config.yaml
n_layer: 11
d_model: 160
n_experts: 40
experts_per_token: 1
d_expert: 224
d_shared_expert: 0
activation: "swiglu"
moe_layers: [4, 5, 6, 7, 8, 9, 10]
router_score: "sigmoid"
normalize_top_k: false
routed_scale: 1.0
balance_loss: 0.000713
balance_bias: true
init_std_router: 0.00971
lr_router: 0.000933
vocab_size: 16384
norm: "rmsnorm"
norm_eps: 1e-06
tie_embeddings: false
optimizer: "muon_variant"
lr: 0.00892
beta1: 0.93
grad_clip: 0.5
batch_tokens: [32768, 65536, 131072]
seq_len: 512
train_tokens: 436500000
steps: 5949
dataset: "wikipedia_en"
Below are experts of layer 6 (counted from 0) of a mixture-of-experts language model. Rows are named router (the router's row for the expert), gate (a neuron's input weights, with its number), up (a neuron's input weights, with its number) and show model dimensions 0-159. Each number is 500 + 40 x the weight over its row's rms, rounded and kept within 0 to 999. Numbers have three digits each.
Before each expert's rows: a language model's description of what the expert responds to. This comes from a sample of Wikipedia text that the model never trained on.

# expert 38
It responds to: Consonant-cluster word starts. Word-initial pieces such as Pr, Tr, Br, Ar, rel or comm, plus inner r in words, as in archrivals, extracts, Bragg.
router:503454511443483485558453541465451494490504512490463559482496550517547488490497547534470523533513437446476476536507514434474463497497492509537547464479528521532450423449496520552507542507553476444571478515542471561472525531562490506520523386539491507571451477475390527444458432535469511555479447487543520485502521560487581464528474434475525513422513440477504545507438537543531509476497519513437509501534464503508589465445554460422597501469534480447482554550509452443487506538527533
gate6:463498454482564471487522508526588446430487441490554488525497534493455497473425460439406533449540428483534550484557500472435494477549495528545565434531598543516533530452475524520531550457604475555549536544476586481432548525461496494453520502540562493527490465541465479525480487486470542511551543476430503464624468532489485484504500527482511497530424472543480532502486539519509448436506506494503483532509452511500543439482509521515436537488524490480546562475513465461538488464548513
up6:528605539528502451470480500461548494509450555502467504485487469504368530519485471525535515500549465456533473496437516477494461481489440478393502572510457519487537587571470349497492443551503483495532552506461500524525515531450532466476525558455497573467495479465475532501495436548520491517504453572488517480456586472478441533500501472485520455491434483509559485535511521454499495533479462458476462532566558491493580550471458554580557534499476506471502504466515542493520506537499472
gate7:569508455530481563524517475537535483506454539486506458472524460477480452415440486475545538586541484485474538519495473501509496467522520522559462513512475564515479525513505555494471541434458534478559461528440595471540522520464454518635567470525557560490485480491505472532503610526504491447484525575431550503516558550498533536486536487471541515505500498461465510545535513527547482494543523466534497580482493524495568513463474529447475460517456468412507515546468590543599519522468521
up7:530493488551543523544508549514497468519480574489442483457455502464444532482492551494547431500518482473518461545519456506476517502505600580435544491520368535480527566456536519536434504513542507467490495448528476421542527454502500486423525599529490454479506640494479467489447492526541501455430527493475476439390475495450532463427488515543462465537469545521496528490479469559470509536493530562507504439485467452477544500430498490506473495493493483522446532521472544507541478540508515
gate8:473530452464438482528532507450578498478452494464499442544458503444462532617514522403505573548490508514457450497455460482422460520524534510533474529512475518450528504486559479565511385479530545457514503478503484538472403475549493555512480508502539455476459502446529501523489508547467478475497432486526480634529477572512524548482541471502515549476515552510566510525549479570516476511475588567491526547464453548534514504431490548486532519497553499495529496529540505508467482500534565
up8:554498535520452413563488503502514402535457518529484548568491549508461494516566508494535479456529532459507463470473477545442544489557489494521491546446532485520426541501501494481454458540562463444434482503468491542532501485541521551498452517499530439438510504540437508446484532526566499525498499466501428484492428562457503453439515455480549497558471601530486471541573526439524491486460480478580491555420500524488501447522536485549619495478539550470473457451508494530442533544542513
gate9:511458510528434518507479589451486438518533494491539500569529554499514449573469510551465480507539484491553448532525525471486425489544450496471523511480548500490457491537475520461491533535493509570532508485584474511535479563571460574514571497471507545509514457501446546404470509521538436498464521533489476560546428511548511594505521469531537493485489534587463524518492559445424551503537533452409481515514470553492521499495525510588535466411531510442500484515417514438464500477468522
up9:530467490463503522579483511525510480538492536499497484500443506444516417560573510461466485497516498497469454515463478551422441424511472438490476522555466530524477495424502499450479497459460474504570458457559485534416554500481492577519481479450489475553460526471487488501468481459514512501471508457523520516452477483476492510516487542513541502438479581570442445422534501529539569542548545491529611482564425473539488550495525503548538495417530445408549484551545516531548448498446467
gate10:388529575485397505513529522527496462531496510539460450507451456531518480487462554532441548503550472407514544582508487428456503551561467532542521437491433523538521472477496518448476571445518519470551561444494529458586506474501460486489453557613477538472460528521522502472506485469522477465510471431526551472516471457494472515468510541453486613500534462496493529480490513441541487536514506449504477485485481500497515550483450456470531549491497442499499507574556561572499464522459520
up10:553541513444502438449446481513523521534464399525486629432474535383490477553482481484501510518462557511424539500495534511500561566459521498475476495514460513501521473463554469585497557511482530484557531561482558454499496470502591464528494529552563478441569527567469483525485470432492422488512477548477471579545536501528447504489473448468468482518552491471513470503489516486508527503521528427538476442499511513564470439516527481479465428445520533543475499440495520472528444512460487
gate11:525500544511540516473489539499465536576527511525529435490571472537444548491446534531509475528495537547444434504505567511458498473467535475485494489475463492456523485495467541487463569484526550484499553486453522531522479444467522600590537494492423425497530505505486536486508463598578463556510476519500490466545528448434459462520487459447484533455467537518456484493542459448540556494401471525554521487518497464447508487487514539416474503480459437425521533498574505476543548520543618
up11:549461455486527483501520543449481525496518414445564546474572526503517480474485447569499486500520448494535574529494534560515444457483492522466484543470523545567552461494500527537446459567437512554491482471537456494502557558432479494510514404527456464459501501544519527490543543508436475524434533490506467527456476536510529494519561496474527513484492431407506508464533531538497519497512543490447504554552491586586516477519434525473462431476438484457551485375458510479433525447482521
gate12:562487519429558487500485495510562542520521595486533453546456474457552546500432449524575533491499473561549481465451542430534561568456411490470486491484502496508421526456470460447500433483544574423528608473460441559495490440568540518484498531508530490538467440440499498459483524530492433450556536532514496563464483431526512510468547525542490516535478464456553482476462469494510503506532480534459520461505456507496516512500533498525534500465485402506526448493485426437495543513509524
up12:502532565540483433500576500536452464525547590559493467435524516462502515510482525453577489500448486490483458457494481561557515476444529515493449441526522477509499448472478494511535563468528543528558561515479565505483552535446480505464463487485471558482494539546525531512492527540489472503468488497482493508591539468419486532516557484463470490627481584477447536516527497557512516560465529578523474478533481414498449597549509549547525473467514522508478574421585481521501515483516515
gate13:528506529476497396507496460442512409466515511445490507494490509464529449537538465534437530506484504453465454561541502461498504435457457508471544479529566527483478460528506561582480498417510547485492531485514481458549550445576566573525542537511474535552508469507424553554426446461513499432469495532457465531521494474540494476485433438426447529502543453475468533497485493504478535482421460514504516442489463494504472470452529539461526532468484436491485562530494482433489631516525467
up13:462433426600496518462470524471444465519521460545488520432484536522526538530497491494533453513521475515485489490459466504463436518467448589472477524466457518425629574483522514534489460554541419553526537529506532522546521526466482465504491478503541520491511486438506570503538462567538474476576472520526553483496532520509513521446545573539475453514507457621441474474592557427485481534534526565483518537536473474507484545496458499553465486574515485508538502519527503445504483529454541
gate14:561483511431548436536505488475514501538455494506547487479429570543483495540488548558484495484512539516501486427519514527519532406471594482454501521459521533518459464518570482542517521530495509459517512571421564530573487537514486552487441489493556550520467530496535531556528565514494476553509501497542455581460448484451514460564538488466505556499544574423429522497534457496496522487481542475403493563503508493482471527526576511476474483474484416532515480572463468435514532599503487
up14:511520485386543480603468516499522493492527576519492522501476521466540521439543536541542453493524522513441492504551522520521479473502457475555453456498466533476521498492490498438426499500505548519496434504533516443478524564454462502594501475451499508453540484482420483463489565499520502491506470524450515446556552491488519527452503516491451518413487462468494415417541501509439547548452433466476491527422519524486542471614560546576493527596512542497555499494511472501448440526500471
gate15:494505491507449503451539486515531462495466554546504498436548534512530437454436501473579485477513433503550514496488533496615464514500480525452490467461467538524494465465535470444468521494521517530601533525498444509555401470433449488507480474424476556438466480492450499462497467472486562580552435431479548523497481491515575486530551433518444521504543544542537523553455450425481502529535510504572501484466529523476453469544466492454474470495452494543563517524517490590463500506527588
up15:525499495540499484536476489493467463500445523534454566511429564466525455511536483497497506562516458491512543473505577502551480539564540484493459520536558515542469487487449458470496457432545496481557475465475486532494493484546452503447481420474499491492527508456480497545480422431462525541426470456492576495473461461502544535452494529468513487501447517543577519467465501387512497542513559424451484462479523522469436494468472457452521502413494436453521506426433427492517454481463631
gate16:554461523451482526504460462548505462526545443453434529503525543535460502508405472535491411491486497468485461444501479500457478537490514463535435479546558448476482479479563473459503530535513484524568500501492444480483507490416498535462452567455522438543500553457472589483515469558485471584477530439468472524557532521537503550461575485481460484505490486532478471522457523529457527387475488498531500515533412509502521444503453516452550547600581579489463452467507493475501433541492489
up16:514498507558508522503488508490520481480477455545451563402559549563500470546436541466452498558475600513544551558456505489555429496538476483493538519555488528505491533463411501483470509462523492506530504525499500573569511473546450523462489509462548471468526504479522515443517450521524542506508451485521509378550517527501501518487511454564493473445562476546466492520508560557557479511574422379500536537442500535483473518544462453493539522464468457452469471533523571419460493465496478
gate17:546433391537484498542558483480481575554482548460538439464486507527514434491556422473521472427528500478469517505527436569490465498492491523567579490521508514505537522515538488504533550508517463554550436518529447518492495509441543434525558479577486532441555449487517494498566490438445512566526474546496555541453403525516512424470473551487463470550450550404462503454504503453482496475550526484540488434562458514486518507459468462528457549479446472478503521457500515533486497493480547
up17:469469534495482564506524456509412532497482559452457517461446505497444543536558521445497512488539516498512511478511461523455487482462516522437410510577494536500430521473523506531443452496529460515458471423513532571499475555558481528449418610534468519474429526529532491591538543529533544490507527505479520517536494549468563474493560477501515510444539474461426542493490497534545467508504530561514441491472490534498587532441559542567452498508579499580540534463457481520556550518481520
gate18:468475522478490448512470519489477491526456505509514566422515494515412519526476479447444518497515517551472591516574457438524501453424440492434486479485507452532471574459545440506477525454543524484510512474519588551514494545500578597418497425511484515544466504490454495493466516567471527505464536473459525548493558519520501533508433453500463476488534470496559486555485528547520441510519538470422537534535513412468453526528486441443522502548568524496495519484489497422573465502413508
up18:534492502522524522496483513549481484521436568520494517542590521500509463536452457501523503502497509538450504513452508543571473428528433476421457477481500500516569506533498491527456489500482529522521529550454525448522531522433541482529486520475549517475463498567582462549514472501485561484523521408528490520571519491552451481459544483473542554555477533604506484468530442485505483522543476465568470554466586437504424400511531496603502450509495502444475482470490479499549512449385477

# expert 21
It responds to: Line and section starts. Line breaks before new paragraphs or == headings ==, heading markers, and opening parentheses or quotes, as in (born or "Untouched".
router:434394546411517484564486436433473449548498512462526544517567523504496483538479520524456477513527427479517501510539483426499495498497533555500559453476525482488504504482407551497486548495539508469508483528569589512548457561530474512535502363531522501534421528556468493517480422487521480487515503463493555483527483548493529497464419512459458520544429527503534464455491510553473506505496512418465563395525475520465501501495487576514506468444471504507542473509552507463434505529462509
gate3:477463480410484474487468450537472515489598532512471455424564509532535470528555556533572471592508509515521506523425497455541475551519436546503545495535558486479551481545487570425549498486511446549535483457480454469523484552560502519484482507453470478494456435491550514479542509485503486518460491513502537520556508457499495483462530465512482540465465557484547490511578530558486571549412562485455535454528498481546460526510535495484516541456466532498397540474493378536555533472523533
up3:494522515493505498511510511480480467535524517531404531543567496528437418489505510518525478432491545520500592565482521470517490468474456513553557568497476523528524478419509493471464523522479495524500520470599481444461497465487485484497539468511473469479500446534543539431512458430477466518403575448503600422559393566475553486473490483515453530432551575504521516486494515526503475532456484570521496517510575479450545476505452463532497487547559476424445565497532521522467541494486477
gate4:520418466536531474433478544472516494534470512509475560511546479461513514449494549507547429466519490478502578493539472464542516428433538541584531517542501514545482484501507439505567494551479573532464577533534558465505465569498502495441466581498514550580473491502492575525499456502565558516554483418482471552517499622451516553507525537495530498499505510517554471505448473484445487454471450505494519422459522556532494551554557570477515529466512502541499482480471499518486543403474514
up4:470485479587512553488500505525444446489479437462508403495545511598470490455439458523553517465523475551463468546512505454490507483573525554451462437511496459496526479500459491526557575418423498488412511485562397488529424451482488529524546414495470476444467514515509483428520520493423500490491504498567510477505422526438491466478429526548491497459535513448446524420497477511480460526499574520506485459526472446528501489543527454544464553504447505545514513483529455481465480516490533
gate5:461485564439410521474448559455512516469405511537510514543527450524497413479554478454507538439498510437553518497499515467566524527428474547521473525436471378474574498484569540474492457462523500571511437519538511482566450462560496486520514489537477451461507493466530522494589502491535514463414552518464483534545534460523483486520464474460503466525492491462476488506499493495449460542423482544568478430567514516425439476523508530462501497493495426461555520531497454490492492533557499
up5:537486480458526438493480583460524516479454519509520499469515450507473477518498477516517513482452527491515493506501541473454440543426524537480463578454473432463478500464559533503540399546485490485489511484496519542502532481523541485490511487513584384458540479484514478403553554420568450497454587498448524463476486440535516486502456515521444537553492486389582432516426518503498459537511478557557507479531527519504514484438492537471444470528464438440538466474582500557476503497484467
gate6:447436467547551533551484518526578542475530497418585479477506514484461458515494530528528450500494474486529474465477479577476507450478467472525498491531548525498499519490465502484397466457505458575506471479502592514534513449546485427580452494463402422501471524509524504393467434526501505485505424447467618501504533497490515475545501485484510468414494502452474501517465466463548517539442457544525479558464537473574461511485523549535525500480515477482551503506449518458458514491576550
up6:464513507465548524503524487427563530527538481466564425489498538472533476525544570540584523525569499437526532476523440447489505512522483469493500488520523493494438566542457498460402505429486492544528558492511593516490502510486501432451453487446492470571493499492536404492414507402519476528507490536518568545505488457483474487519515470551496488478498590493474508480445512539492523515485466468553406518541546517537544448492495497624513501453530524447505500481472480470425565534492526
gate7:502498501483453563528485461484460435454550511445438515453518486547502492588457530528470475501488499476524526546408517423474530441497546489515499520449451464535451587557482502489482440531559582554469504549480554496511533498465518510495502441510509471577424604470497503464487443524529493513519486513590495512570443461514482453533544492526571509469463553506524523471432603470504525547468534489495528474504520615496492501454467526480463426516566482515545515478517515499514556495435512
up7:482501463541555446520516417466474498513505489528469520521533520437482591557545531501481525516501494526480492529451506475517507493588506455597435543550561472524484515470539483525481423542544499553493516420542466463523468510522534459495496426536538492559484517522479525518528408494489482527551459500523444507521494489464569562526539507543545486582547483488497503465483446457512498530547458472537475412576529520482512564507597476552494518519428499524567603477452489483430570541516486
gate8:500527510514614536520527490523514527476511540460540429455497541510517476483583551549513462482503526549471529538477476526484435450538530458518488487526501466509439511485471451517397513513504495465421410521565463493554441538530521512502467608411495464527537458518495500485460459514585460506531442491482536499543475569462558537518567464486518538500534537555456432539547545549497469423513468522534494490475521463550491516548403497436464507483510438505554482526468563477531544549501495
up8:530483583504451526494424520551492479482467477530468521543430509464498524587452552495514589493507559528474608493492535503518511522519532497458468521501515453481502510550504465495500535514493567463472517544461529537466474473439442500479531475462456463449544571499505471516510483504507521504412438516492424546411530535500453501420485520449451490460457491435532521499512503549520525530450479514482544489535520479531456524485449535504515541525524630488489494392477420478554451475563586
gate9:519508503462532479467487498490421413519461447503449492391526476522570531505483432450512488534478412577489437534574502407458509455510529445523564519461448545533510522520447479546534403564456523453479519494493548497538442560568493479521523416529484478466450492478481472467479450458477438495520531480489532494445511485441549491548505523508494496553562496500438459470521505522452503513503489473463478484472533512510526564572444557430504482505502508425456492484570447556499492505463540
up9:427558499472428522519469402497528555468528538451532448588465479478487464471538580545457442473505512468558590487410466472515465524494580483460459575529486420529497425499519468491498487493467499463540447513499525529498511438504490506551533499449508476538596489469493508551553421581525540543457465554498452512482509491513466547503511487462511515454440502505481534546559611524507455526464455533555524541488546522448539469484531468520568486452502494464538490475509493459503548512488479
gate10:498428506425434480516499555484531468456483493484513501568505624508453485461478482464534494443446569540501452463509497482481535492504552542456533467511482563513486557532451524482519489598581478509513505488470515497571459499587488490503469503517554459525502506494498518503483528497501488499476537476471502457540433498559485493468523530504448528432473494515488493483457531441587534532429462439469623455517545545544561451478383542513536535438475476443498546524560519508453501442475519
up10:503415463437466436547450544511514501470441495454564522564508578569441566500483518432550446454460553545492461481526504497541498448477516551457495465500530567494491526515434522513521451592571486482484511522504586524526521529498492489523505418463577494519523507485499484511444521487523528466501506504463487506548429515532480506549421507457461562512426493478476492462442541451515549462439479505481522427533485506591525518432380490522499462501485490513474498534581502530473487503442477
gate11:465492523470513458571449488503542493474543455557488412457530444468508516465567584507486536458563416533509499447534504502605488568565525438522565517482497472514505469555527507493467463472483541497563503531431477489496513497490530530457569456451556514510560507482500490551444440501491459563448440418532433478522541468537524539515466488441484538514418504510459551569522504520565508488486509500515479491524484490571590466479506495499507488413543512435498554562512446503510521461456476
up11:506442508528483497557486513477481477472560413498552456459547519494482574489491537459516509467483551419483528487464570468523475532530537503470492504529496569523470475478484484448564523505468483535561484432447449442517443516613525439481536449471521493558506522483498512480480510530538482469520468504471502440502512522513461469478519439482383566534470442480544623531522445471537435451515551482457543471464494504475481478534525538526551491488598544412451556578497477503477476491492452
gate12:476569465511454392486488475568469496547564469505500543433533567570491545545458467526502488476537467483504516494469452609483459470560498501448494438457495523484449525560430447486542493445499522539512510542533469534515471475459474529526529530597510488549482452480509483527534537585513542516488480537530539452539482554521519480483466515573508469510463517502468573478524511473570516528485555457457446453455492481504536531513540610548555520570457542526538422498499553497491529492583514
up12:484465450523473545504450459525431515479515490505415505507540539533487528456463551530509409521496529421487493493521450493439544412506524476470446542415487494506443512527457488453503537477496430478518503496452425483453487493499471537490440577495523526531490506452513485536481584548551478491466515516528541429456506524476529532527526523524507569493495509436493569446448546523589535467605549473527509564482506530522457521576491541522448484494561542498407550523570481496532550479565479
gate13:447470611519469459479546529435525517544423489493435520535544527484511506462507501552532569458505503476526467483517434509518476510510455454388534590485530491511489534456479516509550439491507483599507423457513523530495501510458447509463499467551458521478472490494415542468518485476425467485473544539496524538447550490507417445458512544524465498507457523466496514593502459488481468554541524478445528509521446429486463529528543500470481488459461401544503421515558472495484513518412532
up13:499472448527491496490477468547488509496519608539520508450446587491525492503467493461468451472483490520458524501492523493463529475484523549631483519472546502529498452495503544473521480490557486456486543522513518495510485434543550442570522410483492567470512445468629540564498462472520540527446457509455490531569527568489530512552506460462501497464501437605535467474525511550510478440532498460468523488445577494494524489459473476504556541490440545481536572469486484453513514573587463
gate14:512568590584503496462462489487494446526534501491548451607482467498424470601544523531487555523479503488540560484543509468484468457513521494454512488417461499473475505513572483550477497500455459535528507511567512509527420456518505533562496510501516445467444525542533485463508444534536491457530432580509488429467394497474550466501479457498460549437465535490481482529550525420484499468407502489460494497526482472521503499547447570427464471498514500473510443442543531488430534500540482
up14:411479518521445556522568496452479611514557530455490511493539493475523460542445488543551482470487505480571469467573511478470471484514504545445512581441504465501457504449528476491431482481425524517479586484507441560477507502439518556555531496443518518493541541483547455515476452440492528500559509529582496531456448550454532543519502504444485453461546479472512446466542597537515504489446484442553525492513505493482558542587441511516488459431451520511487473474558448533522538514485551
gate15:492462453410528457460466477516509518502429511484517540493515512526511500502576517510499459572511534499526472502518520566447444493471510438461557444503489484477560529509512418490426451478546451522547529459535523472513493442523520509524552563599485456539533513406447472552420451536403447474465551461493499493461501469488540539522563439567504430519522501486525480498421476441526510498565502418530492543546538521472462516466496469537404481539496499514531466517496543486507519518599503
up15:569499452484483549454508555510519472459514513466500475493443455515516501532452515580448488586522573486514546529448485446487491535416535512510507478476495540517541494474466441465596450520473479397449579533506475547455435490472528509509489515522469536466482556543464518426455501512452540493519522606588485443512474524527514530464516527553535543445513562482554512526500473523419478557439502462490402496488563447507504534566469465504475442468527435496464488467443515507490543472511499

# expert 31
It responds to: Taxonomy species lists. Tokens in biology species articles and lists: genus names, Binomial, idae, moth, list dashes, plus phrases like species of.
router:438477630549507478515483501506540504557432456480410538529553510530516465449477526529502551529517474532483487504548416524418504532469473530522483519490486473515480460484428531498490468535504492520549459499568554516487495473424506512511478480556478475531460497511468516541492508510428466506473555482480519530500540490536531395425454528491502448490517524468575501481500515622509502551426481454390534478519403450459536495524562506491498477490479482533514447472577437480472458557486469
gate0:473478474477552497571478535515430523532407520493453465447502521420598451520466550506468502544460502532485500506480466536477484474483518495419507506544442484545419521489403562439508503525544426496465480559420539513412574532544604527466473521425540552497501527565497537454467521492488475506480476484460474516494464447533404548500514469503560529570525529505503519513529466469451485495538502512479524469521525557518536551547495485424564512533547456487465441483463478487507523507546504
up0:528525499414458392474527524475452503525530435478531466537540500503543500492504477541513521460598530528477469496594460537501477525517438522573493520514494488540497516507463579509543500395567430463510555466444532513476525418542530476472509536481499524463445498523478569530490572495485459486566542522376490482476490520514459497533533452518490502565478566489502501484542516468487499572480484480498486532513437525485536517531494527455577538495473498455495452436597503424536567527496468
gate1:512530482493521512506490480449486573480520517525530535478416438508523495518523476440553479550506458460457485499499508541478484427486474516506477499536520498533447516454412515477557414539501523476468438587464397466508569488465519543547558499549489443512513557519546503488498524510481480524501560441446494483517506490497548417492479414513490548420520557465528538542478521464563515451483514522479562482500503500477470459480497538409522484446476489430488548490597577477571392500548517
up1:434549465477542536467453485485460498517477526532552415539459477525457428535467484552465468451494532513590479540468432533488494555562585485525510478438514536471530493516536540450507521481493558471497540442516558542502549496496479476499420555550476475486486463490458468510513398500466484514543489558540499502476513506443538559459540526495473413550532443430460480528463488530488502464535485467546448481413520542539452504488462503556477435493453493513476496519432430551431554587503461
gate2:424537468547485460520496495463476445479501533428497476538515484476546488428481357557496478500453456498473497553555530538493489539569510492536555452462525446519495490496475455507445438531479600546485532490544489556466576520472475482540505507556496458531473471427549527516467538515416533498499525513428542484493530533508483490494443503464510515501423562504435556504449467550542540445520449524452411469483536577544440521512507465429523491547441505504435552483462506514476520520529528
up2:425457440544525439525501459414498436490538497521436492518516530409436494448491520556553540460507497464464524428550497516535521487470520496469503479512577508510447486602505513541463456524418466453520489512476440602515491524547470505509447425480491473398488530429451488532551498506508441411490488506406484491557557486527521453503409520485445571473476489496478513457462514506535524537557507445422458451525490519546522558496524472486519483536522485501504477508501491486501526531538527
gate3:541524498437442469457482515475504448502496432526552536492481519486499500462397611508465464588572526476536517503494517477513545559518462506488504439503523446456451466465525564429490508515502474449483587404491458549483517487525504523545469518569516540432541477572499506472486515516503527505507530459514428555477510495543548457579523478478547477475548562498443481502530532524430560502558570535535564442485465446555485473459487488530535474503465483618480495529528527499497477544534476
up3:526603495522487544565455440396553411416517549487490514476555413505489506553530521461503544519495512505442529540559447480525449555537455552540448507539480575543505487541517508502425525542436490510491531498532509492451477543469501487543447456474538566543389526472471509465495462450471493524514533464505480552511469461433457513530466483464550494489456493525506506496473502431469503465473550521552515478492532440523557481540517475545458546447453479504565483485462468564475441424495469
gate4:514553554535458484511485460507556553576547548514429493494470522439494564477459527562401458505474486511542429485501502490521481514537524485509471445519521490505491479525449592497473499468548528518525487472525505488514500526551479504556529559478559507509521473515537483512487458415371543514467588544486469597497523540472465581555499510431528468483533467559551533552504500468575515451493520434484439484513524519472475530568500452484469507496472438526550492430535465506433441507454440
up4:445532455540560546466552474515592532509428497448526505571471528476526483515469500599473481423547555482576429504557507484531493560546442556555500529522550454516495480521451497547509503526490453472497490521516410507499464564538449463525525502510482503516559476514515421505400472541540492497533538465481457534497534551459512550438485513442536517439474503506473486431509448544479584552508516524439432525505514507460502532530565495522461495474450506522478533501595481463511516500404479
gate5:484479487467504527477504528470537468530535471552459499483482531470526498467461566510496554468438482525496477491505492459537559503526497568503513440392518531527507461508507517552506517470583526502490496508478507536501503514518492480494556515521515507530499466439471533531535512468431479472487434483485439516460512468522478520528453608588465508491519459506541570519534488569567649539483466511402407430445456478444490488522512509444522492507524535523525525561506447481585440570600492
up5:455501459563583460532481457501474589469486473574590481558473505553523465491548552436478510528558533499528481537507548495557443460511521485503534470498455495482539536447561519510531531557453543499510505439477547519494531473516479469485468474469497517563466507532432459482487477495537472557508556480513532475482430521525536467489580558492535550587562552529416504458498503427502529476475426433512468550518574526516534514537490612491519509575515457558467534502493517481433542541483465
gate6:507493473489438509538488483627475434528475500514509533535479573484548527433503490503488509485542537524536499535504456531499497483501495473589470489501516491528532478451512465461469495517520511445509483451538533502538553485454538531505447488452553509383474462529435473496461509510513581408456494517572498510536555550558496455522510596451416501538529516465466499562469497535577530531432531501470497475511509562411503549498469574458523572483446476495518496469506429514583574530494510
up6:466498488509513527537487534446533524413501458501425494529440494509435487520512540511521523503569441501464522505484527500528514453591534556532517549505540489470432522509509473527572471404456516495485438502418484489448477482576500568488514446526548447544555515588466442485496461490486434495435475471501485484529451522479469481498477540505475520468545459414510431545514542527407549473559493510545556496550497463524512469481578442541436518504492529601517509559501506474505477455463576
gate7:573457516469466457430536489502428457539506486498551471501506505468516572445512454485532517450519514517477456535526436514473496476476527445522487486504442483519489442492543447470552539439525498528522533484515474520488501549465477461568438497488444512482496490468521463506456581553482541527453428530491614485480424520523480556530536453488513507428580501556520577470523415567470516582510499509485523476478596537497476464503478507417548417518422444547478545521473466514453521554500530
up7:528504448526506552508453528485520483493479485465481483476490541435553495592405556545434479479496548448516516438430546480488518547481424486506536519550606479483482524486536551475589485407528490507482472538515507494525508495529499505427502451439466530538482500436425514524536479482442443460557546464465430512542576443491531522470487513508440488464492590549473461527533558543534531543447496491515533530512507387491534453499534518532478516532557469476515470447497453501562495467450511
gate8:497485455558494509569569535481541519466565411517589490533496508547501482507501491546479515494481442446476468495544516496515474521549491497503501496569461474506417499584567549525457486508552479486619506493476525506520500434506529482442366456490489465497574551510547458537485495489474515478514544581530530416486507471499568522467488489418510476524488494471484539474495498586510444456451520453519504466538488556475449516461465452534441468502501516541421484510537485543422463524531442
up8:443529451566519504453459557520578502526473453504529519487518450496546437586489479505510549547468398484534531490488435515461454494478441501535528495432467546527525449439452524509457424484478514405530512523503446464572499485518552564463562531566469568449437499429489487448537514482511489436504529548506485544521529534510548428549450506515528498517486502489533500507540532477436491504466521479490449533497421505533520601500527496484457550505483480475480514523611528465512573465459500
gate9:505481498530449460486556531536499563448484502484496501449521515490518507484507524486479505584456534489498503522556541581536533554472425521511490527540434506550542504542568488466546426543522523460530474462572552512552474471499535505514537497409497534474549460455453491483539505440501460487445506522527460514518457537537470463478472534549528500548457528541486515469494442608449491468483505483452544538572499592514539489414544590487514539403527496530439445494505533438513512564432430
up9:548388486565530513503381469513485461577561552436477532527559452480505455537519582513525506503584475493507488484464483461496593487537553548478485531534489512440524562522498462473465514470504540392549491478495474454499513527442481545543463531516486504508486505485525525531445548501521485413570523549432486456471533504506480478482515467495513508474536485457565483512475542528524524435451482513395453514501439482452505504537481547530503495456413534480497510589533444503540549478485535
gate10:427579526496546451466491515521540438468450439455473518441438421500489458409475508507503451489499529522472523448538491545525486524472478551562434532489514485571463477496519508479460490511488521576607488592538500517529471487457528415447438474509539584533508549420506562506418481517492513443518514513512538500462540507489493505513571537525574531497531495537480461540523472442503548541498538479444586529497421489490538439495488500501497548445532525547499583491515536458478501492471472
up10:574523530525539480477534481442427493545513457456473469459557558572444452526440490532477487463501465474509521489480517566508478487478532546498442570476430537496531505541484534451475481497523524462552492449508502499502505462468512491546516527520470559425477438454358467530539477505471454504449572536574517469525490484541481467476557489459479440427538521479444505541491508538484461599549460489529461519411459480480472527528434489469482464486455488548461495517498477432518467588570464
gate11:546541504555508520485456461547452519533431574525454498506524488512474516471448514411470500450559522554481504496506440477444515509480498520561469561545472476529457450554493511462503468578487478573470505485499567523512553498483532497481507502549457562445461496441568363539528441535508496483485525514486504488504486531530554444490434499480498516473569578454482514481452451471546514432454563492451526526538518520460609505461514598565486495500527546476484479482562503429474485471555525
up11:494466447490491539474506470521482548490466519511550537488517411522388459495463495502427512466514495466419491495532474516457445516556426459512588452504499500509465446464577508528452476515469553558501504553525447498505508479495486467449565423497424449478537542520602625443498490491498575556509568489555469546509487526537555511544555445494493517513500472538515535463456517491529544473484538489418511525496518445517539571487547500502506480496528472430518518474553512489489560504436456
gate12:500461464509520494492484484533428440479497480536515505457464534499461526493450540485494466457440563452496460472518569460469473466528486481518542543519498522539533561490526478464509524563454567580538504503482483480479420459466495451418490531525514391494433491457461450585509524435584507488534553515506549466494533487530595468567472457436549497522506537427472574550516440507483538463484463512474541485510457586585539582477597481543532488519511521524540507503510537505512493504483548
up12:456542604557431500592531505482539497508534497429501524583510513428475500457509487510577498544487573519533523508478543546439497508499584536564576434467514500488555536490585471548482493580544479479501484490445530478493531446500478506496522556494523553439531455513489500421443549516491496511534452513514440525524466532511511467491560506509501512483528510490481568499540502496511561488507478504471481572630486482460514480506583494522509495446422486451487414441527532523493555549514487